Below are experts of layer 4 (counted from 0) of a mixture-of-experts language model. Rows are named router (the router's row for the expert), gate (a neuron's input weights, with its number), up (a neuron's input weights, with its number) and show model dimensions 0-63. Each number is 128 + 32 x the weight over its row's rms, rounded and kept within 0 to 255. Numbers have three digits each.
Before each expert's rows: "mostly gets" lists some tokens that are sent to it at least half of the time; "comes after" lists some tokens at least twice as common just before its tokens as in all text. This comes from a sample of Wikipedia text that the model never trained on. Tokens count by the router's weight.

# expert 7
mostly gets: " 0", " 1", " 6", " 2", " United", " 7"
comes after: " |", "|", ":", ";", "–", "/"
router:098106076102130144104196114139191160102138143102117163155093196080114084092132142085108143126121122140133114137129152149134109192119062133125122124172112136182172104163081115066083091159089115
gate7:079146156164128083167115110179063146159063118108138145132135113144101132111096151142118134127106113147143106177137087105146088128108131150150109171135051158082119152083095160114139097155142146
up7:149132112095135130091111119200121180057169141155112107123111091139159161171128163154197084113134087152117168073147141104103089069099115167140146134049138123072176107150135129098123193170110170
gate8:031139089134104085152088145117138131139147113114141108161128132138103132156121134184128139046121161120090062137114131077140139113167136111150095170106159136131169113120130149182159095191083138
up8:143097076128141141123129160112117139132149078133100145136164151160169192182070129113085118140222134159135102078191126171102081115134144089157107118103095175155168140092110068145154100132123148
gate9:090112152080167137064169140158119147118177093134117127141139082135098120134165106118110101082080191117179168087149095147093107093135143157180119154105116123161098107097134082087124070124129152
up9:141101098127132103127101140134145089140110179119175100091148102093172110150076197153110141149104126101105094136120170186120133132171102174123067114162078131110177197144128184113145153183163156
gate10:090120122137173082159121104100154094150128105101127045193178123106158117126092107093070123104111077171154115134119129134174091141114117099098070237094139115110106138100123136157082091138105172
up10:159131106106136159154070055123115128084149132119122122141157164067154098129148094102110084155157119107154156127161118082127126170138082094092120168120099092099141103114174130132103110143092116
gate11:058087153123104120114170152106133156145138123126122175169139118199070115183074115101119142109105144099174074114102113092111144142123154164148053104100135153122137120096113060183120132130166197
up11:101090100022139141153096153118119150160071151067186171160082143135210112113098139144130099124147130159097093092115167183088144172100128090183134178173148157125150093111041061204156108119135157
gate12:102107086117141080170051122117133148150083143102135083135108130109114122067142163173120138078033151146133098091105135138204092143136116075121147126119132122134058150098140096111152119138103101
up12:090198120113083142116100183149091088120149175140150120131132107161087137150149130164124112119108100127109107153117134065172100112129175104137149155098094118148139108121172147144133177183161207
gate13:153146135125158133162105089173118163156081135114180139149152127133093121108152148172174124150135097107161180197152099143132145169091138176123094145055055113097122163100074147096092090153088138
up13:113162137147140142125105112169126118140156180076137122140141117181142140139111070132110165092128107077123117094147163071096131125121184166146159132189184056157147087132162187159116131147185199
gate14:124086065122139075155160126148098165144172110151063129157115152113105101101098173130167172134151142176116120123106099160109092116156140052135126174098097111108087112170114045113083159125158129
up14:142130095115170080128162145136186150152184050087140138145120105158133098085071135151165096169075092170131150129148164150132043164136072153174162096097157053088143070139106116130110094093111131
gate15:065121129081124088198175163159160168098088204121132142169131130120122115092136106098181127136162122140148150117130127163114094076158141117126160193124079093124135098124087081125109073138128085
up15:137093112104124107166103128150105148081108122146157132151109121095119114198109156083125089120168155162154150091076097079083120095202140145149100166092080132122167096089100146121136105127154084
gate16:118092109161142094098130188083114175126113172159068130145145143144121110126081158125148189170102131185105137188109150183116065092159074095155119128088142061189112148154145061127155090139120116
up16:140144203103121062149147120181149152105177197137107093141068114108152145123164120139107048119107123139172094153110127085127116131136157075110075127161178113151125173134143191076111137041068131
gate17:167092075081124134110087147112144105192100136090181092155142126092096193119117139050127141098142144110161161112108106172131082141064139119200158103172114057197105100116084065079118124149163090
up17:130106130097101086114133150146124205102128092174197183143159111126142179155158100107174065071169082116161140089124163142192122129095157086158132143086113143151119137169110161134158204082118107
gate18:097129078124093121160102097154107075139093128091166149156114107140135182176125152109147189122205151087123131087136095099121126087153171178139052138142083108146155169092117094114102132091080178
up18:069173135161126141150076121139111113081139080155092121145208116165095163085162176111066157093146139157162161186132101121158145130115123112084096106162125137133150105138127123143098091121158111
gate19:117149188156137128125144130157116136164125106145105064131172112095180126133114098187135114152124104130147100161123117123117102121130172058139173125088089084090145118076141078183047090205151097
up19:135113100144095142148135161112141072137154120154150145118177153161098146155149116151191128147091136096075073168126086050143121121108161180062086166140094092143125153157107133135105135139109090
gate20:161086125158157137177139158155124171169131117104084118175129145097112143192173122140224140093137187114159179141124076135148072139122088107164165152128091144173050172122106105111061152081101091
up20:134109197175165128055160133146160147168177108089087173131106110088140122095144122098151148154130101137193191111104099208131127152126098178135187114098095097129177140116101139155140189116103096
gate21:129148106148116083135121145127178124136113127109162126144126084076112086155103143093114130104126142113117128148096133087147049163092102147159121229162169152146125128187124114115141086148092160
up21:108142089092124103142106145157108098198085118174176203173125158101166080171116112098163119146113127097112162155107116069141128137178115107138081150081109097149115160134142129160130095116131126
gate22:069091115141115178101159120153117092153176126124117132118162080142057191197129147055122098114143151101104106095106175105146148145145104126110097133116068136118116106096115121117074109171114172
up22:135112161159124147195091168065082076136111179118102158090075140159107067122128163150097136138111179178073102158151149091142137133116156135117102126174181100107155153100116125198168151098127186
gate23:060087102135118118121145136171087168115093072064120118144145090115109124149093192150127151168144139141151142139121131066176112127109127173177098121102058145123102124095126065106102125151096105
up23:114113140096145131139111160105170117144169099087165213144109169130097137111127177128110150131160110134094172138133161172129185154123115103111117148122131108115110116144122085142060131148071177
gate24:093069108124115152169168166160167117144101085070093171193096114123136103154062153103143131133123125139162103131064070173154110125148087153155084191100113149096134138157117151146082178119088137
up24:165128082102127151130122208137093113147075133168148152145151137073144126129051131134121114184122133110097143078120119165138146158157092108193145142092120151196195113139115088153069145056123110
gate25:123153142136115118123128130052140133142114116138119187131106079154121157084130128127167189080151126151177083160141083119104136115118119154131104146162086134155100143096063076182067143149155051
up25:127137068126128148087141094077162141156163119080125122121124137110149171100120186122156104132134124108170143058152137195185130150135102091177140102097121130151163193092091106132160098141107127
gate26:155148137115128102140134143160148182123131125121155193148114097157083092159104168141155227106105172094136160138119106148100141140137116089121149151138092068186085162075111130099016101108083081
up26:083166150169134118172175132158160140149134165135112118145096132096099125161160139111077135086149139136121095138123097118150087135076125142152158173163099178076135110153149126120140150137118091
gate27:166093125144107119119110159158140139161114105082149137137120116131078147100138096120136158060178184114139158080115096162144120147126117159108174170130118032169143221121115106145085153135174095
up27:111111066080139054120191168140162089136133193126132151144134094115186123149131072160142103166145108124146076180174127159195167158118061137136138136100087144158058150114101165117139106090155173
gate28:121079150204086123164147086152108145182127111106103122209099121144106126106118174089174112116113121133165134165099104189176086137112091102169089131121130137111123183152075121177160161139124093
up28:153127154137134155168173194114114108099109105119136156126103132131137127112134128102138062091118076121142149152139153150103085177136132129057104039104140143061157200080124113127129123051173129
gate29:082102099107140133168115154094167088173087223101101116155158179123087183144148167061098158032125107116123111159103122139095168132132119143153108179110060125168164200164140169095127090200165105
up29:146100146124099115145115205088105158109148096150100137131177124121129088089162105141165074113095100116136122134141138087166133142164070101100136159121100106186105152126117147126095123142090094
gate30:102156085138163097156174099131143100069100147110128115137098164128113171102161138126112117100119117104105125110051096168147131073138094135126101140089108019072101150161038129154077120156127201
up30:136105059161101178114124152086106088159111162141076140131213146140098115098108147114190139150133099123082086165105109109144157132144085079076124084122065092161145129117146155172126131110094172

# expert 6
mostly gets: "  ", " |", "°", "19", "9", "7"
comes after: " |", "|", "  ", ")", "–", ";"
router:096166163123161090123146088105122139105128091180135123089101153080135077143088138088136068158150109076107147099120104178178112164151160112115130153160152178054087105138037132127161146118112137
gate7:163135129174185157085083098141137191179126118117112168129137144126143133065113148115113200139136174155116200104100131099092119114155170135130163128115129132079085152070082127095148103113147146
up7:116122075123146130187155086136183194165086189092178092094120113087067110152134201167156162144119057128147129152136176156116111129149127133166132105122114127156125153134157137137202125144154089
gate8:124093115135174099201157092160095157139103157117095127150119144098126159107148158120097128149198181122164136155131150110106091107121149116152147190105091144125109157107116122127059083158103177
up8:141141123117236143102162085099036107139100142119115107142110145121161137125161139091140123180213130108056173115167174078146152209145130126115129145170114129081176160113124095157159145098146175
gate9:087046169135125163119152074093117086127102191107137066141126129099144145115083143141096107147141155201116113139085126149107140141123132108161125168152076099094058168112106158144139147123165145
up9:172181161167130155167111098145184080124103130106096107165181099167104200122104133152163096177115153134133114112094124092131104108169182138120153139157082114083116104153144135075122120111152141
gate10:058117110172110122125113144119092123152099089072120107149167120135100133125157123121157179138108088116124130105087165127107095139126147099106165181133072115119091134079108011174150132092125112
up10:136097115134133125139174112203174168181158150166152164142080130136172162157104175118147121159165133096134141166202098120123120133142161160161092128107142079164128109149105153122101117143056132
gate11:089147163146139112193135141161139117165107102078153152127158090124150179096141174099131151150106097129082157145079167137125091141104116130165151127112092116171091161139144046145206095120136124
up11:137160149101185154105125110065115162071204127144069027091141156093155176128134079141163144138203090141087118116063114139139103109181151131147144137170142161098139109120108116103114137108178127
gate12:153149161085086076126187071165143140202164098133157127136164128129120137115169093098146115127153075098090094102066102138154064124085099129184116148120111115106074135145130137137096076151112107
up12:148109117095193091087128132085143132146177170087133090109099180145125147122091134171099148083223176102131143130149151107094162108160108154183133159179134137100146142144144148085122138117172115
gate13:106129145174121146149151127149092089136150118085160123195106088134088186174105149123162134132145142092063098128060112111093140119190097155140095170158085138116048144124106103153157153088100104
up13:170125127113122145107172150120125113162138117104133101118187149163147120111087084140163136150052084114152137137117143132134106170129145159219105091125110082170119138086192138092114098126140175
gate14:144108183160187166183166138079181064185131151134059192108083055132148150090121103102121137126157099177113126178201070127094111138108101099144109152146095150105107099098100107159116091134130145
up14:150126187194137176089133086139071041098086127146155086116142115118092122123136154164181161122114072153144173114167139096123126096102185082107143161163143123067107171137125139149136130109136096
gate15:136160121110144064182141142149142184084155100148157138201076067101141126148120126111124137156093125157136120173073100078116058094145107137168157158059129166117101088100097110187109105180116121
up15:122126098137137091154097108115146108120118129090168147159109099179183126160129151073182104155149105128160162093153130107051159106153120131160077133057126140099189158107134155178094148054130114
gate16:114122164150114047125144157126102145098171106182146113120103100094140094087092138115145123137092146133107110132138093182122079102140095169214132109103084146154083163154088087112173079126126151
up16:130085133140094124179127123206185145047165132084134168153138147117117119107213154165092113167149094137114119150159146119162080154105115141148195116095126096131090129135126170138106082119132093
gate17:119119109146166111128119113136079183136188128164138134137133112120150131164123117149167167111128102131130194125120096145123104138102161131076131094105117146121155148036137100124160086113133154
up17:148166098098074119142117150102118109143116162094181099109159120191040114093167153172158135145079170142137093128042148124078117074116148149157112114106111113169121143130123129106100103190091166
gate18:130153064149182213117103100121123135148150178079100106204190109063151103156100118089095164115181110078049153134148111156134101168159139117160132129140096125093076156048124104083132142122177136
up18:094169051119131125137191118195157151123114177084097124137108139094148132091147154119106103180081072090080149083137084118112129225129119142125108137123098141090142099102118171151173127188137205
gate19:127127120178149105081144148084126056113163131130042162175135094176093145083105159106179143150099143161127156149122146106170138091083069033088090123103105143102152128107128069169156133166101105
up19:146118149128159151120106100104121142111165161186115117133115130188117171129095143168151147137065158156186144154149120136111118140135148097151176098183144176151144177107136152117127128091164169
gate20:072065094156160120122082100132134165112121083129114115160160084145090126141167129176084166124113206156137137121095097155094118159115167189099158180160096145115141153097098089125180114149135093
up20:129088120116168092108183094074119162061104113189107075108115111102191151113109124084162121108169170095163132165095162141136071141134093089121167133175095089122136099175139109101159078123143138
gate21:090114125152095113171133104155147076112141169180129118118111128096084090110151139105093099149090107123036107123099109154172056108120111126140132170087090168158098164131084097079130100198127135
up21:111138070103188168145110135119118089168114116137103084098139094118141184078090153154121130148243149146096104157145119164090142184147141104111105070211118144136106175130137130176136137102155085
gate22:132202136201193141118195142130072158103156109140108188137090137096126086098188160164157155130101144113106163144097116132146066127169166165090082072097130121093059154078112116110109123142151158
up22:130097117126052132153080132156132116191105142159174132121104111067007135168076142103168148106082173114128091149116099091102144114173102137125098103121106117137159103119145170176097102112063100
gate23:101086102132137134139115138109134107169169135112119126132153104108068125139160112147148160128093161082084100162093126159189106133127120103148170095086094139108079147097070109159149079181071178
up23:152133097105099143152076157133096122146146091183097072076138127086189087108134126160120120116138111088084112155131136158163092114087134110089152096179154180106125158153101222111187072146160108
gate24:099134200144186109147131141111107130122148139137145093118139155105120150149055189121127101153153125152106150173064084130077091127113153121136105157154127160100058140158101109093153137093130068
up24:142174110082125161123134156075089092101124113168138134195134121154141098202160100107114124159042097123148109123147145108162137125217142098139096166107138161151134119089089156123079110131105146
gate25:087104119136161115150150122143126143142108162130132156163054129109084130125113190123144126180072130165103159144107085128151174070153079097176127135092156152192153171091043086125197078157123126
up25:078108185101115118151153087120092177106128129098137170140123165167124097163136132153094118108146118168138129103052147145128065088109109110118133225097071122103090108197116166084134133173170090
gate26:148165156203165119092139107164067177122150136129155092150082083086124091140113109107149159093170097114111171096119180134126120167080156144191114110123119125097164141091131115115130110150161131
up26:185091105135094182079161197098068146139177130116100126145085153120146162135125170112204129130092154078077131119128132130153127140164170132111086193095115139127121126171190143093151194096104170
gate27:120124095156150123124113104166134110092172140160118137146124116079117141154148077184125183135110120109148110166157079129162063142112172118115137165127154172106060129118162121156131087136139080
up27:144173082063101146104079097105099138152145107139134129131151153111163125211145101181108138121156083109074113104144117098193060131097170126131126152175157119144072099110107136173198106116144134
gate28:125098134176167082123143121161155135100132127129148149178159116166143108145116048098138152110050084142098115115134130154126078169200107129161136182080135123141092084146090095126112049129167126
up28:116073097163135173132143126114113048178079096073174102087137126157139132124169138099124091113149174132170125164161122081121169157088094168170114097100090108120092140132136075119058149149143135
gate29:061072189133209151078142089159087115121142154189083121188139113106149163160134105133155156146158158171070140153136054133136139161122144110108117153073116139096067125078117083140182111093132172
up29:066153092131155169084117163143091095154104092095152142080137142135180166129107197099164106146148135126084110104131118129110209148158046131131101103119111082141146104106147208093123152150158145
gate30:174126134153199170110027082121189174101124125113100149130142113126157107116067160127119166148123136132092137116049126150127136158100101133170170145116115152166075128079087146100140079106106115
up30:113143116124130044113135138124152144171135125079176156133124097088135105097096152128179159065066137151079132138127138169087151121115106190167155094076142108172074188090103134167160101117125113

# expert 1
mostly gets: " the", " a", " an", "The", " m", " no"
comes after: " |", ".", " of", " as", " is", " with"
router:103107114117117107159130164120145148129084164146113014140122176148151122119124137153153124075190156137140161155143134192087069099088158121183127148079097104144088145107112139084090116117141141
gate7:091127127159147095063139083178117127155149141126115095115145090126146100125120113144168113115122145132115195151097156096092077151142179126143099140094113129089107078092147123101159071136182123
up7:123086116152097154194169178084150049200089102063150168135081150153139126030141105158123160122109140161135135052179155114074142100117175117083126106130097100162135109107149126147100162122164107
gate8:130111107182140112136177135185120115174206132118143108174095096112151164142084088114153118112162089132121130162098113121222107081120145127130154131127141128133124087067095155142126108105071115
up8:133176137140124097151099136123099139070220112116121099100089124101114110152196168176145132079122127092179085182096153169133112063099118074135099170125081139112108133084133139101094098116170127
gate9:114099181112127159095142193110152141139168148127081118117099125173124100110170140088141158100144132228148140118119133139174178122163161108138127110169149088123138123045148140118158109141141110
up9:178109101147140144106099136128138054219176129108172055137160116136081107091170101159104165137184066142121139145133149106134137162098120112158163172139121147089163154095143113115123146173163158
gate10:126133160138209093102174109117168073149112188095162091156168129111154143125123178113155096089147090098135176135119123125092110074110140164200131137128114093118111114088026080088123126129178159
up10:139132200154120155142157130093134113127097132171185118093198115119141096184123112131063076125130123191143166102124117100105159117128141123160108087137138168104092158080132148098164170109239086
gate11:104101130202126110138126161149073122093085195134076127119171145174138149058130182160149127109149119161140119131085051161081127122089166138125148140129025096131135159122132097113113103105169101
up11:160180136191226140138116101137135109115152080161126155111156100183131169146131089168161160168162143145107192199125186095120143177138158209121147125154082137090112127071094122114084069141138081
gate12:104066125137118073101092077170158194071129157065116130121123089137128152132104197181156114117105135146164090142113121096110083088099142101093149106185110140160104091137073139176097126105125129
up12:097168171145129105112149162115206107139102093073140138168068126135104174161131136103187140123130089096149128096162146153179092102124083171130110105104145148199135132123180156096178122114091039
gate13:097117117145141113154136143075143110154138143132090061146140112190114137122076146140123155156159182205171166142131093173095128093133107089169131159165078118119073107140137100173083170147122117
up13:132166098115120148144113119081050109158054131120173121161175126058102128173082165120115135113120150098131104066113120152172116171152101096159183114175135142126131189090138143125132135175112137
gate14:116042122094112118150102124157120127127135174123118074118119113127145142130126116110171112143126143135112151173133118141096082072101164093162169104046078108099123160134124091132126127140141113
up14:145165100091204123134091113127157124125130117132182153081159106132115115086127104160138123156197073084124129122061172151146071202105180146156130139144141179061155110167108129162119077088151097
gate15:078098106145150112148092122137109172158152149083093116185170102083165167114135103144128149113157126166150168148108150156128097108135171146109151087043052116116128108105131079166096041125200103
up15:143106139105045115119140153114126116157106138164130154153135158182095167108145175101139129081150112054149099084094131129151108116071104112127087154161106123162113179187110163107066174115080121
gate16:118118108137067117218091102174073188134135146085159118156105092148142173107130144076190103087150119140183166112073088105132073065117189156196111135127138115158132180137106154190132095098109132
up16:121101122181087149078153138103160093186109094141113116155107115132083115101148086150155129105142149040114079144130155172115151099101085095142103123150152143115088167148147103109142124095108140
gate17:159136111138166109178069094144148186121126160126161082150107159137152124103132112159110146110145112155142165160098157139097054118129207157159138144126159109082108152139127170172153116177202148
up17:118119170160095146192100127133179125138203206093102142084151144136123165098081145069150105118169144127129146152157155105145155136142117077099119119139118137125111123131086123139134139158106118
gate18:113080089110112036158148164162112146168121126158116137128172149134141111100151122130156160135046141091068106105100109136196141154171104119173193122107087170152083144072077098170116090186070207
up18:119118128106164085038195126185104096137127128065140118131108178107153138092200057136108137164071119123095148108140128085098158116112164167152165135058156110124090157085161154135198082147153150
gate19:097129066134141163149155177143154168123134152137149113170133132132151150086083140133155171129128090179167196181125175177094166110151115113204098190087131073130125204100136105126148190114136172
up19:127125161146084144115086120131152167106212101141121109136093131128159117104164149163152149063152185203144185108134124142099187095147103158124133112189135086187118107098127082137131097134129130
gate20:129038101164133042113123151115153151117080186065154110165167156183136137094126153146120165134155132078160185164118119098083061103132214159133101183118138100158141116090108186157120108144161149
up20:102117109194096087115148134177108151093146107110205137124140121079107152135173091116109095052115137119101124145157142080116186147110144140131191079127109093161143106144116143181099110137111145
gate21:095080100167067078093081210182114114143121171115154182188127165155105160093141143154179144115080130100157130100076178093103102144152185149103141138103098148189170151080103110114111072113114105
up21:165162146178128124098111158147153099126152033046086108130083082102169160161113147132153138149078127138135087196137196086120110133158114116120073076090129098128082128155108164139108160102132093
gate22:145071149178153108102122107104117151146162124120076115167150113085171189115135151118109164067197128144116103160052121137121115120117117107141077122133117155109066149108103126102176132094140112
up22:083164100156112166120163165103108081129136150188086124136101163178123130128073097180177120126122105081191137094180096089077121152126141126056121101112153107084147130115093112115094123187104101
gate23:117132092192160132172130083177105147116138123103110127190127111125117103113144069123135121174158179147100162155136101107152146163100114092150134119105157122176026125081066146146185096189134154
up23:088112118178140105096099188150163119134178111088128145121073167104095079194121119116084183188081152134150159066074183121152137065123112146123041138134098126116103170147123100140104150078115108
gate24:134145145105149132151132051116144149156086137107177131194142111094135196173152176175166145120140125153119144114095108085109148158179106170104101146098048120131104111112141137226100152166177166
up24:171150197124113182140121154083095179126136077139103113125115085119160123140149123129116117132161135129146113096132115168069129136104171113056197130124122200063138159136118183106141141130170145
gate25:114159078199104122131138071145135107135073173058127126156090109088127126112108088145140146127151074126125114173120159108086098158120163114156145134046129120121134132096111159099171123172168213
up25:119140151075146128190185117104102112153017103093157154190170152177123160105153137117144137106121126129139113163098105136065100176112121093114130139145117087062095121172189121131138161176146142
gate26:132139149177129128157146098075093130128108197104083085123169161152115183204135139133118133143153143184175202148104126092118119130148137162140120130135121099092115205109132129130099123089149109
up26:122106126165125148094135108126154074185102119138124155157098074089158073109144112073097138132104108092100111097105124132171177116126095092157116151141104148176143069152114127113114139169104138
gate27:153084095088102118088123153138111138143109132113171045122129126103134148114082134159180182111180125158194127110105123149124124147147114081179111102108103020083109147147062154124124154178188094
up27:113098115168090068101205098106151070150139158101195108074085135160083190103090181093155129116141148111132066146096124096100126078105077174128080166114100127101100160150117140162123130110096097
gate28:126119172127165136081114082154162042136176116125147094128135120080137158156140086109127127105086127170047143155115133128133078074144216171178193151140134097150103089091075190144180106119139160
up28:128129136110130117059096133172057122131158133132119175126066147115124113084183113157111120053125087107105079103148127145175150200146143091079123112115111121135148085115137106123154158121169145
gate29:121097140146169115061106086147151106142180138135151176129109084110135149080112150142170086117182105111117163103115155116118115099111159198152142124089117181114082138184103123213123108145111149
up29:128119090086187103096066085173155158105121137124144089127126101115149149128169109123068137099160126056130177193147117116120072118107188090166169132184129136137116129115148200088102161134188142
gate30:117081104072167130158158105120122143079122130140141110157120100143217109190131143153124098171101095080127119137089061109166140098149134195209139115140092113130120122120071135083142113169092170
up30:149158089109171109118134108088128147138115110089200132125117100132112072141126164145108123128120121105094126143146148092162117166073112151108238131129115091119101085120118155144139116160157097

# expert 8
mostly gets: " New", "19", " 2019", " Le", " 18", " 2018"
comes after: " |", "|", " in", "  ", " 0", " 18"
router:146130087119113166153115087103106172108142113156174119089208188163126150127129086151103090151109169124084135137113127082153133149115103166066098137107110160129097073161064148121146120106142139
gate7:154006125133127120192134066141146129163152113158118159182094082136146076139128126170158094136066114153053179122113052125094122122163155142167094137090147067123162134110078126187137107133125138
up7:114111109126161165150090070096077138121138144169132173135136148120142091109134153165128162162091106159125123082110145116141136171136024135103088100088100165151128132129086105143161126115136138
gate8:168103078126129095136084082126174116156115161155171147145142097138043170166120128141092152141127128097122139047100150116086127154115145116145187166116116123154114116061083088144067126105087102
up8:117085106118097138181149154144114116135120151134171133053108139117146148068093137113100138098134108045117174112166185178152136073197118070138129130150126136112099167177129118153166110153110126
gate9:077113113118059144146199162131124172139091141132113102128144121154055155174098147079112118131093116121102146130100154078108122068109140180155118116066117138087101064135067132154136138115162117
up9:134130161141128141076119082127125110158107139139160143125117075150120176155177136165177174146106145110168143096108142134094090143143126115185109120111139142163138131146182171112092167126134126
gate10:095073149140150167148162150104157065165164123117144128153093076164047136166115116162169131129086098081110117090079108092085086112090104143110116117068111094130129119133116047184145114149136154
up10:116119131106156139170129098086076072126170114111114110098113115193154203142146143154139097142119184156095156094142138135095137095063110118128127119073125135100101169108122144112125132109133150
gate11:139161174134141091137162116160077142140169166188129119145158120190159129119115107168093149108087138143084140114136152114074119113208095148093118171106114157094086120069098036124125067083156183
up11:129060166112129161059077135138156157131110083104132122125049095144100187107062113130147099109088177147146085136092151105157169096151142179107121090181150125167140072141178117149125157152141094
gate12:085135113169131096143138122105104133198141138134134139172138132060163117180115154150170149095138132093070078169114120093107130123120152120127102107130143067107114064145093127145167131189108159
up12:143132091191149089112115097096128142084097081114154125155139138106161030095087083114172102097125075136127133114169162104114148136141172187160133126119138147069131079186157168097137119145161191
gate13:151138163135131119132161103140100126132133180079182119112163124104113169110099093108053147160096110101074118128093134077166137082113135181098190172112081096108106151095140167149164102106114191
up13:134136088180097095162119109115177135213143172118092174113124106102128098106164111100100145116156102072102112153119203122145132098118095085118100104111142143089093089195096107120106098181093138
gate14:109098080133133078176146096124161154198046101100133106140144117140101194230141150141157141130133104183104116112136119106154107116150148105093152149057099110095137076087116156195105095138137121
up14:114148157080062113123076150146157146082088142099130164096062141108100040168143142136084112174110091204109174110148119093159174141114085084109151179119099144133127167056087132185109131138132105
gate15:104104176198079122170151139158086109176105095144117139135140119139141171194160147094099177131144136092101185121096124098115111167105107116093055117077113119145099147101077117136099117130076203
up15:141087108139132109099128154102126171134134132139109167107150133113053124149103127137231122141114098112162107083120181101144124082146190116149166148130083113184092137127099139143112152146175146
gate16:107124182115121168086180088118157099130106131117120099137165124175116162094096145154142142102077091153136147076129103078144107151133132179184111197069114123071064072111058123141141090164156131
up16:123129137145170116096160151135147131116178114145128107089175076164109123125151089192130138082161181115067170109150165132148148141116165121143146099158114113095090076079083155108150082183219142
gate17:130105083139130106159156085068120111117155140072173158153147113153120121145136142117174161123135168079081117172100136118140153084161086159069090177120045171174105129069117055093075097131187126
up17:091106098150117087139143152126129094109124180164120133145119131085147100078100106142179119105135133130135143139157107212143096083136162124171166104111120063119115137107102130087099133116115144
gate18:140129169111118107085134098156169169118117112132084088139154102122082132117079095103102164155142116109157207139118128119186112135135125173091125169108122128127086115123097090145086074133101128
up18:123145081152168184143146172049077101095139143099190070082143132134111101087142141171119135084119063142149167118121153092152175137126104120171175149146099092100161128165106157109113149141106114
gate19:158096146109116128153098138103140125133114140166091177134158084155160176148119173129133129094040183156154142132100094152099140104140076118151120136067131100158133144106087129144158118109109046
up19:115095170145144149104188166101089028116154154149062068120093098131115138123175137139162081100078093161125160115159116152170066104150107106083145089170117070170123128068120076114154165147085141
gate20:101115120169101103159139135121120128185155135105116125135152117129125191176072106148139093104149156181103181162130124096092096083132114121119139142127102103148040139102149130156061137176104143
up20:128138173150127150130104123126094127175148141074164150106158145130135141185080122153169153177117125143085129102122087101153123155099129169071136126157111184143107077177118169184129123174133150
gate21:148110168149142091084118106081187158186167142148118177174160074165115187072161080134145113138155178089122156139132124118138142135092084122085160177097081141187092084149083124149069032089077103
up21:115148114113103154146089164192127135043091147081106135133111154138158138131156109134067101149168048096137094155140124095111134118103133089087119177130199155210138108159138113101129151166182136
gate22:116073144114184117163108097122121137067150137147186102127201114134120157147120118177074131115137125168120138091087163077159120109110160135182143169121142139123102156117044188086141084120132147
up22:158149153120067121086116142166191142115137128122061124099123129171114109099133164042158149148086101115131161148128094137114152173124093121079077071186135113143111138114132074107154107128132106
gate23:104111166162128133104142077140086091159157140086175138130140124112138126179143107185124130144143087185103115143078087097113156171125079148138088170069096138119118106114070149122144115066149097
up23:078184156119085084198066138135105082215165155181197100098166170117085130144169135122165107132117127113104082157108107157144110161197173166140152151161140097146111141146132152146122087088166161
gate24:098116080141105133195147134153050124135117162112106147187126134102149143116094092142171056119092171120138124155099118099096107125203141110155157142050128130151146147107109150126156087131102137
up24:122156082126027092139144091224089153135123175111146102129159087086148111151115117155142098173158067110141163078174172122081121104131150102136088175105124110122143127121078156125091143153070155
gate25:067118085132137129169140162140100105158129120128095137169177135090082160145123160165120133100089149076095098174106094091143140057157165136128099179100064100205128114121085123108172095082151135
up25:140111102101155177157135184126121096087127154117113112114160130120076128110164149120120109084135116209100103083145151182081149132157074137138096091139110162153130134100023069127108132120137167
gate26:109122118100095147165102102093111112154123076122137120141186083163150187154105114200074104083119103110146124170123138067104158198130137122078083133139078124163109089133098141145062108069148105
up26:100147132105169143153066130085142194154138115179150116131103148110202183087114075160074114126093152171106123179132157128086122184134130134139092110189117112140102096126059136133131077126157110
gate27:161139127178169121102128121187127171101162153113122092117211104148057104112095152113113172090106149175058199128123116131097116130110138220114105123106122139156104054105054096159109116132146148
up27:151178140132069127113169099068168114078124145066173129146100090133118152136147186133145121128118094155164101156127120086116128099114115103167099155084144122082126133146080175127052095178133120
gate28:123097098163169054164122144121152130116068109138163151081131130110109113116076170168090171026112127091062092121093123059146112164134147134111115126121107136182098113123105135179194077094115139
up28:075102133094155097100137133160184150168159177108141078079131111145160201089130132083077052134131168131140150140099212093088117160103129173150179147132118098140125097105100144119131127124113192
gate29:177119108183156146174156098128119173137168131081160123128139119146104182146114133141119187148164130143124171148122190098161129175092074108085132103133069158168131111120121125125160069141098138
up29:111118153097064119071119125180156137122117210105182062122137119127131134089125091160104078118167075093120090180085111124144077117166144145144157134162139139083178055130079134168119094163142160
gate30:069173121132102132156091216127144177144154114159113133116130107107121085111105072122112148079107132074135117142108080102165130099102140163138136120043105147128142140143029102111184108108106162
up30:164079068155164108117144136167159160223077160125113127107119102126121131131095189111161114094114118133175133127132172107115115129159160109177077107164133113141151090128153112163037163134129118